config.toml
experts_per_token = 1
router_score = "softmax"
routed_scale = 1.0
init_std_router = 0.015
beta1 = 0.95
batch_tokens = 65536
dataset = "wikipedia_en"
Below are experts of layer 9 (counted from 0) of a mixture-of-experts language model. Rows are named gate (a neuron's input weights, with its number), up (a neuron's input weights, with its number) and show model dimensions 0-191. Each number is 128 + 24 x the weight over its row's rms, rounded and kept within 0 to 255. Numbers have three digits each.
Before each expert's rows: a language model's description of what the expert responds to. This comes from a sample of Wikipedia text that the model never trained on.

# expert 24
The preposition in, and In at sentence starts, after place or event words, plus table line breaks and name starts like Re(eves).
gate1:131120093130138146136154130136113134129135147113142105102110129131097133095142163118136156145161159135130082128143077137070134094135157135108124118078162150155119137138141133104098130089157163106154124117122103080175132173096126113107146096139116113129151131092132114158105180108127152137157121115117191141101119129123124141101152134125139114126148090149095127136138114144139130126141091123112104175115096120135167061183115162110125135088164137129124107119148137153148131135089098122139145183133162130119100158118124095155115124137127130120116075172111129138097116142071139179
up1:138151147094160131133138129096135122093145178123104123082097162122124129120101110154133144116121120190105083140125142096102143129161184156174109051145131124160093156139138137163149143131125153106145124136132125092139109142144157061139138117124150124120159146109153090189126174128152115111120136119169121126093142118131129086161149159113110166113159115153113145115166121160145121133098146080147131105162122150125139074117139123161116153116132145132134106129122116119105139117132113086130131136101137147115126120141141129059105134148180151147116143131149135134106129153087163136
gate2:167088159138143164130156092140190111112129139150093110136094120174136152139173130076150156152145148104112136102120123096141132110096109099143131158091163150098098134137138152129122140123154146125179108106083122120151093131106131151140158081155094115109175162142092155147109114130131144136183142113141139122138122132098144143128120162121121144104108091154132106098095172097159162137134070110167124156118106118157114122157103116131126139115140121127155113096119100116155136137184132149098095101108155117130118093129146106128152112108120066124122140115124143138153144157097097123
up2:145120122129104148155120073108176163150130134150140106101150145173164107090136169109118140157144130092121103143126089120146131119097138098137088107144141144143066125181139125142153108120119120148184158170139137136164165114087143133139147102144118125113138116148143107131129130172112127124152093127143081079086099107104120134143116149118106129098179119129149103150119156108150136154103100158135141083112121111119116126174091092120140138126149129095121109115120129114113110116171141140128110090169095143126127153151130064122170116126173105142107143168116159140135099152120127159
gate3:142160134181084121121113182139133145128129187161164127152127117127144099173120138101115123146128136178097084113136106136119155089086105137098141126179112137143177136125147148102117155119099131120164092154118153082125095144115144138123134157134099117136110120117170152131120134107115103139093157128129154122170216143128118137144104106119140117127108111109118117086150128151126131118139131118094147131119154143136135153104132093116091148104152141118096141113082099130101130121140162095146132169187142109125155138115133128099129120130076115093104123110090120084130136089149103100
up3:174176133155111169102117169097122142177106163133143114150123132092153075159129109128085110131159134184122136132151177102134124154121092130133084131147132134135134115120132125127151162079123135104148102143124135126111103112157125167119117126092138109180161089146118109111147106115133103119101136163119187087111159141116129141145166145087171135110126100106125119088148122140119129127152066072119127130064127162153121145131129119145161160131140114175138126144121095131140134114082124120119114118150102129126169118134141094113159136109107125123108092148112124116141104101152118155
gate4:169140096128161130150157158098154113135126107159170104116114120108138141118143184127178158156076133146145094121171127125119126071121138138155123167098087138105131123114142113128131129101118139141116115163109164155154108119147109108107121142125108132121155171105104111126158049146113109143150134161142137144129113111121130117142096118166179073128104133147141114172166154123176132084100149131114138160105133129129148143093114140140150162109153118145098118106124121131125135121151098106147135126124161137147150162162080082125129123150090086121103128129167110150133123162141137182
up4:113131125156093138127164106088129159155129104119126151155108195121110124124109141118107122161150128127143137126087136170148141138155138105110112108069138118158143148146103152158083139131122103146142165096140111129117114165130118117141106119153117185099130151131143121119166097128097085161144149104101100133165078119106104116086105154155117131133147154172119125101142144122126107114139167070136105137155120085164128099100109160112154131129137176139099145181110120149085083145075159110106145145097138157141156142105141121097125128117130109163133118102134103097106110131095122131
gate5:111094141142122116128136117133137131141126147180111126122157146137154128207128182139135116128093134123111137132128114142090155181168111111128154136164127149131130118124106085124125112129132145113143108133174209096132124072172154129160176129126134106106141152167088122096145137084161136173115139100138138111117115106118109114116133101107125076123154139126105148102096134125148141148138142145146114129143133078172152099109128113103137140102169128121144172123107115102105138170154116167094133171114089133142119134130165177095127133151102109142115147127108122115112093167105145132
up5:093151100101139161084142121104129082129106129097087100169160097157145102152138112135134132145142114158126131120117109107156128114088105141175110115140124081124096146126151121062107133127124127140138119116127095112135145120114096082106095113110126157101114148087125148141106155116114121125116153152123123132136104109114114150131132159090156136129129129094099164107100117131121142170087160120131070088108107070154135134172072139086092110109117129096115135143081121093134134102145121154100098107108133121129091100128137128105103135139139166093096135176090116114119122080165133131

# expert 21
Month names and day numbers in dates (5 March, October 5,), table pipes after numbers, and mid-word pieces like L(itt)le, en(able).
gate3:090102141159117127144147132090108141147126144150129124132172119108089126132132121132148163092112100130107182128144149125127139138152099115141078125117094144137129134108124160105154150136176116116114118148126104099145091123176168099136094144092124105122117099150074098130164119116130149174145116125142113110103093108097111074154120130143125119114089152145114065133147097125168132099147113141129181093103122145150124113130118102143128127132148116125145132070144107152167143125139145157145155124095136134105113131109133200164087107074140188120105122141107111155125120159110155128
up3:124153178139160096143123146143181149100094144098121138106188116112139142119141112166111146101104125133152106157102087115125116103098106093147149131109159133091129107155158132082147136150117117169138051168091139114112110164120145126150078134121126118123123132140136142148154149177112148116103103141132163133153112151157155151138129128103131079126100119139117130117086109108099147108145134128144110134123161108150139090131076077143164113154142124087104129146113130114136130138085129114143146100137139092125146102137119165167096112132113159162094142136117154167153143138131094175
gate4:088126081156107142124114090125113159132126160133138120110125170114135097122108112120139140103149162170122149142120147129151119131141121110111153149089122057122104108126119097155133161176149176108156114130095128129116124141119087143103073128108117118142154160093113138134159116124115172126135126155087113132084125146178101111171136075124107155108145124118095121159149120129134100136118124144106124151099133122128077151150105136110179133153131160094132150143109137141086109137125122136102159134118157163121153073101088095163128136079095121109121082120128107128160116139176131095
up4:175141098126149128110109149140139174151116060140144143114092135142152145092132118149162152132152130117113101092094082112178153147107138101094138117149112125158092148143120124105135144151134086135127124096161100118106125125140183131099124144169112131155148117091143135117105115085092127127118177141113129139101136165145090100076133163109133149090157142140071104121146129120122125115119141139133076153088127118140117095105102149114104142155133143138115120104132130174173118146104115136134173141091114125164118086094125125139146117059101118150152127149121130147141129127137089160
gate5:117124046111080148154141140122135127115101105125131122112118124119084114091127155164125122132114105111112136144129084142148098111135138126133089120123145153141110108136110136096133103175141128119100132115114179140151147155112138123102151143156157181121169114079126124168129145181141128055088099108126148107116152132131161150179169142097118130121143087142145090097151102152135111150147147058148152102129158133138142163123155127120116165127080154091088139120116121134125114115136138188132164114150124126170135133148127137150123128130123119131140105152114106138100092164125118110
up5:090200109148107110142130155157115111104130136134108140118120156128113130154107123134100133134135128131107120147138147072126123153119122170139145125129116134114166099117140155085130131141109131155147134139137138143125185112091117117132132120113163091136158101047133091131118113132162128134109124083113086137129107161108087115124141112103106154137121171154073083095130136134082115139160155083124131101089070139164150135126132139143171162130127091193153174122122125126157109099099130127153147099147127146151119146117166130124152155154129162155138138115151151129151107141121089102
gate6:134135149146120112127131088153128126115134104087109111162175115141132148098142139157087096152153108103134111080103080119125129121144149142121159111069150137111131124127103101115085121152130128113115141083162103101088079096116112148182114152144136131114110086111079142157112145109144140147130132137092165120135095120117147117149130126091109086162140172163145110117096100151172112120115080132111115155137080115190142117176154168114100135103166101147092106144146092156127131104138117120142160150122127180120108121129128092155118113112129130133127163126123126113113147104132113102
up6:151160106121166154184120134121159105148128117151130143132110152139123154114147191095136115111116060137143162099106137174120126139153103126115151129162135140117124121139076150140134192128145119144119135153121127120099068116134134078133107132126102134117092131161097125138104111124168125162103111144147154124126138158134116143107104112137135142126149088122116136096117111078139106180130158146150122121129153115133139135145113139107115121112146074124107167156119164114139128112124116179181068103076110131111164118144118120124116125123111094109085146108111114115181126180131089149
gate7:152119114160122138111099143126136138120129134072122125138134132116145162138143102165119110089132129099127158127110166118094124128120114088141144147136118072083107127140144147133161129139139099106120161112101127112097136148099150092116133101147107111165161048128065149148161115092146140125105101106114163081159124124140151167129163121151102190103116130102126110127160118112094171148123173146133115123109177132120134100139176131099088112122107145150127097148159143137147090146160141122155118126193128143117120115112146119115129138136099118106126085158108072144107119133155118138
up7:124134173090095154150154085134134161114138114100094123136142156136102110108138110152109115166131122128130173100108151149123156119114162133138148139154115102110155109134077117111122142157142128179152111107142154118157147090138117101115129108130127174130180132114119149152131118119135148181138122085162140130112111119094119102142143139144104166139147155131099092103137143143122117092173095129149139110163087134136095163170137105104141130115153132174132118124115156101128133126104141096126125151120213152108160116136121064131092128159129195139140154148140150124121121146171098109

# expert 6
Quantity words like many, several, both, all, two, numbers before units, and capital-letter starts of names such as Gr(imsby), C(ore).
gate1:135128153135131118143131171169139118113133153116131159123143073145126094136120100158095167146114157092132184100093118166130121107095136153185117145116168090161127106084167111126127155157124126109133108118116160131160104113122106116113148082122138120076134122126140104123160141138131148100104153121133182111129176154118142142109117135108110135143098130093125122160158116094132128089148136118137131162152083100144158101129156100106164126110059137091168144116101102142129100132130136137149142136107126122138109102079135120103089146124145137168152162156086138120117117141115156076
up1:092130114091128151143154130135099114129104086117071123094102139132146125156141103131153104177096097134132101111163098146092172149130119133097146109157124119100098137153153164155136111122120122123161125143138093123111139138161144113116101139146123142150133148114117169129128132113124161087110189142151087150092117077137087112109153134124159114145139105135117145104157157128114181103115161135102098122114110125109110205140106176105132162130139093140121142126141118110161140150147168140104163108128127145123147157104172167114144122132126131089099111102100119119119167068104147109
gate2:115142142114115155116144105117125145114104137112116115143095098126097120130162109157129115105119147127161145157172144124117105156139132130159177133111153128109178133144111116170165144111098127116142124161116122133166142105112058139121133082134153149093145097073150110125117109171095158105085163130152155147161130135099142164160158116156104136167160153154122116132151141135083082140104087124153144098102128109168142140135093170079113129107100136102135112101111111119136118139121146131145117137123124136193119089088145099155122123117160117117158112125146173155107116146080156125
up2:170164151104129141152171116120149095130132125117121130114113086138119094143135129129170087115129155151114147151104130079113100143135149131085117093136160159125159124104121126150138156156106148111099100132126108120193127167115087115118128092109157100122138172136102110133144087143112124100099142128154137105180169149136124110141154150153097124147130118196141110131110127134127103135077150171147135125087123171143093080150134128086128131141118135069122133117119141072106104104146143147124211109124121151160149155123133137105125124130153099118159147150117137103127145115107117123
gate3:139111112128107171145116112153161113093105131092139159174131156137131142129108123136142175124078127120135167136113146130167111173132146133108155119098109144164120108127093175124142110094168112158165147081168118099129132117104094142114146132135111090162128175086157143138153139116111101156099142094090112127106134165167141153139134081114166112156134105145115123153143131139112161128132103133158122115116152117148167159153122115121114118170138108132121126130187129145140118081081136136144137121129125171169140125137182157114147118103162123155170120089127099141148089110140166120
up3:116125110133149158145139112153164107152156159085105139140179117132104098160104184161162121153146111102124141117114140112155124146129131176104153128102085075176136099111120128112153159104142156176146105090166119135146123130100134147126117120132107143162151137111190143125128154147170114151131145133084107161122093170090135142097101121077126171126119113084121142165137156146142145121103099133153093108105146132182153135072114126119151114150137116142136134142105138155108126146139133117136160124136124165172124157109177168135116109116116144139117108138155128146133111167140155140
gate4:093146103117132158174139138132129173155151144117116108159151144123150142117133137096150159117141116157126124158095082164136173149114104136076146142122124126061093122116179125115144110118133117074137119116122111151145129116123154108075143124118138108146106143125169140101111105149093090156147124155076140083142115102085127114104157125084117072159129147111120102154140133152112121196158093093125127122092114101122147123142132119138164081128158127141154110130118107101095167120118129142125154145132130080126107112130143137118123136114180140164155095151153116109119128132107085135
up4:129144102114106156110112083163129108129090136143143102164137091141092113076120120149110145145153151114148104153110120151152145149117130128127148100132124170127127163083144144125122144119140101132110120130161133133068128126116150171145121155104138136114085110135116150109131107125176103128137101141128107124119087112161163124152156155111117136114141096159118145171207114080124182066155127099130114118156087107117104173135147144129160156147097070117109100122157127137160137150152169135099129155146139114134147145116132116143149136113096141139131159126122145108122139143167173183
gate5:116147143117139113137125144143137124086141145117091135124086172098124175130125146159117125151105169101128108132175163091162170141103136101090132122075155150095128082172130128108111119113119134121139122096101114115147124125141158132108169109135161131076142104117092130115107128149156126132158160136113098129128079116126098098149149173117139132113146091163113114129130101112125093150099126122134139127122124126129141088134134123166196103073148135129084117128103140146127091118152106120100127121119192129144096160160147140115108110126162134120137125116122174113121121184077163161
up5:148158110155113160113138148130099111133140109170128103144133101140115147158141108134120143086166102113150142168134073109123110122114136120136103121109179141152124144081115097136129118137094138113123138123163114157110154132127137122099080113113148118157146151131147140126162094166113096111141114129141178146153108167104162156075143117130082126165108153175153116123144103153140137129129148137153137141145132112110121138136171101113115120206077135191155112142096124123098116136129149150133125161128087083135131084101128086134079147108121163103137119119150102115135169145161094127

# expert 27
Middle and end pieces of names and words, like S(adio), Ne(use), Boy(ne), Zwing(li), plus title words Supreme, Prime, Democratic.
gate0:125141099153109144162129131112145094129129088188145148123110121137131132160111109144114120109155124119128132112108150147124166141089168137135114124127117089138147127102162094125174112073122097169144103135141127170116124091144168146114146109164118186106155154147095117130140155141108096169133146113181135131134107106133129145113123134133123113145117117127138183134092139145089147098120113107145136168150132121132110130148104179120136104124128162127101087147135097133118051143130122157177107139113192112121136169159135111089132127132121108090109128143162138136090161182142112151
up0:176118103134152123104105111116135122132107121146170107105093183133117123132132127117089095147065109117162126142156137116162131147116128194116145138114168136117140153139164135139109123164106099139141117133112116118121123157108132093096136160163168136137087139151153139114150165086131125081155105131146096132137155110120157091157092163149126103107117080118165114142139096092154168086111157180124100121165128087088118112110148116120118129123119153100183121103125131130131098170123180071118118123117129152146114124144121157126096130100139123129094128110102144129108095112126100133
gate1:130091101159101102129147159101123083160119101131148126113180157144156092077140107153148135150106105138142099127147139126143145147161085087106140121147097159120139139122153158120172124161127153151129107119098126147089142155131104097145143113137114132131146129094110145157139115124055090143067154136107104120131107144168127152138129094136159134157126140144139125141154155101108163145096150118075122122166111103129165129202115092126120149147125088134143117143094142176150096131085117127138143109133157126119145120168090136138138131114137105158157128156119108174119090118136142131
up1:186140141096120075147168126141136129144120145160140167095114171159114131144114161136104132158133126103104107210128134183121103099137115149172152131151159123111117114091108098126104117120156077084113100169123180128121152088139123134144138092145111134107130095110138140128147138154144151105142127088176104155117108083134125148122146073134102144144142119118152131125109122145119149104115095113117116148156141116122147135076147125097111128155126157147120115143165107106117141123153132108098098162113123114149105153127127117174121143166098146161087121144118105103088137162147097113
gate2:117089136131101082114146181124137125190121103125124127157139113110136088161118178157149173143134178074136128165122103105106131121125152109131141138098138144122127142122166165125163119098090157120139141175119126121176099128095143115112096138118093143056146175125118174147121129150126126117132119106096129149142120134111163149140113125173182117114158157111088132113116132125172147118159111112120152138103126124158152088134124145126136104131169120137118165133122129139148124132139149129129154177108127107109126172081136102115105139104124142131104130152134155171169116105124182120
up2:110106140117148105147136167140161117111112109164097115117089125117135068140117137160128149125121122167151177142112113133117128124121170146115127132118143138115122169154158176090121100114128149111140143118119137137125123127146114107087098104110101131057153192176151162118128164192123125139114115119157112157148128140114138155142165153155192126149177124110096140143146124141152156162164126144132148142085115115152122126126116165162134125180151137137118153130097141106141161128095124124156165149088137091148106105095120169133129112067130097138107130152139105130149108134128135118
gate3:100100142138136096146137106102136119082147162108120131176121105113142150157118109084113161110099138136156116139174081111129124112127147133134115116104111134096100096117128132123097105139121119109085130131119116163197111099124141185171150145162110119122113095098151113125131128179100123126150139154109137113162138145106110154173089094115075134098125087137104154108131084126170107137150101112136096138082136105149123137135115124143116112138170111098135102139103096146080116131129123109153137154093101154160158112121148131150106105123128092091118179085118096129133086109120145147
up3:187136101075119092136165114114136134174148143105110121078124168125125110090063114106130152162145062155115146155123129135116118142118109123116124119130118110146107110126092194093114126147100118134164143120128129123106123140109082120104115152136134152126165157126135116126130089079146130123121101107117143140121079118129148147094133135128159126148123115156125154160152169140118196117127125107125135169127138085130135152106109136123149151153113154175116132130142124159110088138152109119127113124117084161115147118124118126049147159132129147120148132128085098112097157102157161142
gate4:117111153183103117154135099161111123134130105106140110130097133067138132140138139146133143152126105118092147110108116110107126154131119116107109111086131119126141165114095135119153116120141153135135156096146102123171108107093098139128139110117123086159135146167184117149098106114131128062106131163151137068115132137179113110108119112135129098167141126121123105133130159124150156120148082173103100134133116130091156131185139159128138152113113135122114130148195145110109136109160091110138121135089135136155108110147127098125124175133135168153059106168147157148167111130159147113
up4:157130132157126157160131162122111130066125133110135152138117119116163167170112157134134154100121111109127101158119148051097080153073160146063101123110114045096098151116126119082145099145144151095114099081131104133156086103146098121139145106114127147159121165137166113096108117139138165107103093151127127095113093152150129129157103145142138140133109138143121119129107115146136134131139125156121088100136110110126101093155126146112118144101118112137173107170181130137125124117140112098105141093131114114128106137113163126145121116135120154137122159150146115108124150098149116107

# expert 23
Nouns right after a or the that usually take of next, such as story, amount, top, part, member, Chief, concept, evidence.
gate1:142106155169110119116124097132155099127129137110080122118090134112137124114122106160138145206105178126100137186151123175115141122126111100093147135148141143149167138151109154116142152084132135110121126085125171137116119115124122145149152112176105139128149108125140141144125159137143182108144156124082129182116157146144113094130097081099162109176155103156117120117102141110161092173152098090157127153143123099141111126146119125147145131113161122105104149134113103111173109113141137152139105103112162097112137131117137098149136116063153112145132104094113100128115109093155141130
up1:109132139132182102125164135124161149098113156167157116075113093150153133117116149138110106107183133122150109110112133094095118151127099162119095096126128121151135104113129109129122159135111092132129135135122135129171181125135149094120129138101099128116124123123100089108117105147094110137131133104155122107087094111116142123127194136154110136137128115129132102129158106136138177079130123168099120093157164133095138123087147149122104093142075153165122138084139125153140137096092062102131133126123081137145144083159087087114078145130122110089123151119141104130142138158115131153
gate2:134094129183139135137112115101087123135130107131089141113124149113130142099124089162116103120139145144116076112089146129144121125099172160149178089112113084090109127174113081158098086118095098137114152129138093098119086177133116117148166159120142118086142134114118118136161159148088109105092155095114089098115145135123132142125182101105136113153132109169131134112081147111132135149150118109128152144128128143088154110116103135111135118121161111090117121153128096102144156109128125102103094115099163149131126091142100113127140150098135123081136168158148170136148153158142109121
up2:113083172113153078107134140115150111086113127111122148120115118123085127141088105134187170088131142130098092132129119144135095112069125166124154088102088126141139138113123148128145138135121147143112098142156134148177126115060166128135155153142064123122127096104162141156093166123120167152142130150149161098142113145124142122141117150108109118094145148110132142106074118108139173106121114118092149134114118113116148146128154128124089089131099142100126157090145098165124138129126145099119125114133126141113103153112099074138119103114131149125093142157147163138150104093107099164
gate3:094100085109074129171121100078118123108120119193125124056107134111187136146157114100128153146123120084128170187161114127131147167136091122124104113093115105109146101177116130119081136121119109121082131185145090114129128124122120109094147150111133122117129150123133120157112137117086140143145166139149143127141114141132106140093093121121110151096110205091133146121103154128139099188123161133134136122106131106130111163136096119130133154143138144115141109147096137132113157141148133090104105096131111184122120138089119143147131120146127138124120140108149139147139112129146106130
up3:141141105143129112129162182161099137138133135164121127128098173116132131194139116112110132099127164113147139118125113120149111154108131120166072124111086133117092078120100114132125144078132106133089129122149112101122092129162146166124120151111123163125119172115125089133107110129135152151127134074124186147153118144130114129109127111137135150116118143078133102117118129099132099117173139089154153128118114111150108185071111074118133128111127125138140091171168126140128162109126111156133121133128125156116118104168134134136184114115162108154114114113127062153132094109164156108
gate4:114159104132114165100145092136144100136084151129111109138103097145104131157111107150095130096148132152120147159118195126180117126120167092152108134138120110139104119154119134127103120145123106159158114120124121148111050095144139125153155105136121129138116172177126092097112122128129151131160123099128163120143132113114129105094173110126117121157169124159137090167102116152135102137099167083103179149152093181130158110116140155175157093115112111092082122129146111104115094106095146124150130138125088147135124133145140143091133110091088123107125147133152104099137125118113152117
up4:095139135135139112140143122114159130146127094163160120113089129139088165125109125155109135081111103137101139141077182125148141114147143134146083164095149104099130101103107143104111150127108134111164094132069109153122097125107154126149129095126086125142110154118138161105112126106150146112151067099126133128150093105156137130110148154118129136127138101129118151132081101167095125153108146124113160146143141184154124140083108107172125125084144116149103155109131112154121119128114126118129125154123131122104074094164136124085117125096079130141136104097136081111173126172104174117
gate5:121139166152099125124133109155093144107131138116116146141129096150095105137141108161131122104097143109099146113103125103126141131130125103132102159139154141094105123124139144173101145152111108129153146154075097162131151142112127131126143126158142127116140124114146113114116129166119149140130158156173128133135130076084146132148146100103153125138111121063185149125150130136143160147136148140199126129136141156164178092114098083200114148136115165100118147148122121115158118108113086151129151110159088118120129131158103123086108150129111118078152176117170087113157148165154141158
up5:136138124168115118127165098117121174114137137136154148112150114123107130104116102084128165113131092134160111119103138114167158103098105145168109096114168108152095102117120143140179119144131118135122119087119167125137132156096102166123138122115156117079130158143127151142119136157133103161118113086145117095112183126089113144153128095135129136119105133121143191120086129150151147108151151153122115095099153173163175118138123079144135123122107156096133141176136124090118137157138073125121099112159138176128134166148127145071153110134132089136117105111080115110160113117143149115

# expert 7
Plural nouns and word endings before in, of or a pipe, such as years, minutes, episodes, roles, plus == heading markers like also== and life==.
gate1:109154132148123080165166135129139092089130125113139150117091155109133145104099106116168114138111105181135091130126103070119144108176098146069144094154102116097119110154134098143134115152070153156165152107131142142171108122117092122135114107145131129174165111109106089129163127130127122136133106134126105118130116149112104087125093139127143133170132130140105143109116106172123135147127084110116106111121146154102136115106126131161138115131140189135099179133137135118124102133126161129137095131086111156131108161124163149117104121091101149121131111080112116132102076154072105143
up1:122136135098129116121128131117114162191124097133142133143178142114121155156161146127156133146115094126111157142145120161139103146067129124098164118146133148133095122161176159109129122146158122096132132148167110149101153133193159112128124158067167126124107140167136130140127140154142111154146115138173106142166151149136144152125098146094161151133143149102122163117126123134168138123139128120109115179109127123127150114065137135122114148109138112157116120128155106148124169130135157141153152116176110099154102154103136112117132148182145078148114132127132053121128144066123128147
gate2:162139125110114141099157078093151161118128135126158108125098162118104148153085124108141193138103143153114132152150120093080063143117137075113104127136148102149124129143127147092112139155151167125092103144115149106124169180147129099119106110116151137141128145138127153107154115146109143126132139139152157129146126098103148133158123135109121143129125069092143087157135133128146104104134135083165148132116098188157129076110144095125159102140096122136165192126131118154141125118106069139131105165128098139073118134130146117114149138148102133135142133134134142111082101138106132123
up2:108089139092164123167114126166139122164146129112117161105103129149132118119146159132167141110143125101169157137124189184132094155115128142142135128137108150109130106143136123164148099108084083169084150141134097125141098125137166159120080163123156136143153081131133124178106146108170124131143110104117115134093143146134118122137123144110158114125147188118138136102106140168104178122106151132175120120148136104159129125106126162147111159145104130096124091143114133159111165156086126143146117147136114100156110160115111149107100119132177149113107155116123147138104178137075149129
gate3:155158104102129131136167096118092123147145135132115105126118153135091080134112131149119120116152142140125187121134132137091120187083163158142150111148122143135166145128145144121116128124139152136079156084097113127131105133198111130129183130146107110114083104122165126111114099094158129111168122127169125108125079155150130189127104101145126104161079124139114126089105138159112138153107141119130098118124113135118119177113120138133101092135146139146093092110151120119124102129164095122111098180132121110144108141130108149147132116132146107128147152140134160127057125090142129176
up3:120125161144199172142147112096104134147136125100130090103137106149150139126124164145121130139169145074110109121121137140148103140106143128159142129160095122133110147111115130147097152167124125121123113098149100139154100107137122125087137125142124168160111120085173080149123144133124129129111124148152135103126078120158153122135157132102191119149119144147139097103098157115106104173149126092156113128085123116109106100164185155128128133152127163105087109156100114088162137125111140176121120147165149136155108104135134149121159118133123161125056140102127126138138077093159118144
gate4:103132144137144116126127099104163102130095143154130114081121102158114078128129137052132132138139127154125121155104170144140152128150123106131104148138110152122153146143148132101098150134139150187171123158120125139095137076130079132147096138127085148122156176121172108153096111123154106136114159143105147116098134095135096093119177070154120118131130163133120116188131122154158152157089140132129120107104096139120146083135112124117141120138137110165148187112171161118102103102137130128126125136112108139102117130147136147089096118117137139127121160143164080144123090120128168107
up4:119166153136083150123133138153151147127104095121145113120106157136155128088167101164113106124169115160118148119131138144136132163110156107136077099146125144100134106141150116137164169144147135139128112131110159126141107094124146122176106103116142132156129128133149137144110120146137108113099147109138160133130146128100076144148149086137096129132108105145105164135107116155067140133090177122167177123147111169142163113166176116154128112140111134147079110091129150128168140149132107135167113128082133178135078111179088137138120117080108167138105109115103091142155123136115100127
gate5:148122100099158142137162164125148138178143170102115150154139129113115109102139088134100137146158125078120162149120123138063112155145128130119114149079115156121131121117127134122179143128113150097151153098128159153090151135104101114132125125179113107162133132117160168121094163132119106115111148099112077076146151138088129113109090120121139151122087118161084143100119154113133115140125112131167099124114115162119117155164137085120125121139088106158115123153113108146182157093107106126135117105136161091132157123138116127085152099159159110136117147126118167127110126095135142187
up5:136111146140108123111109105126148138094130133130142088119130092155124151125143134125127083101157160167129133070105084109118152147109133085137120099075118138095082087123161144142090122075161157166162107128144131114148082175133127160124127107151106130108116141135137149163148049096119132124127175132099129139128148126209092125135166132131123127164123134077105120142129098104116123131131134113128131142109143080106168142115157130117104127132136121151136140075139138126146134112141148129125136161153128145114141122149119149109120158135100118151126117149134097141193134182109161134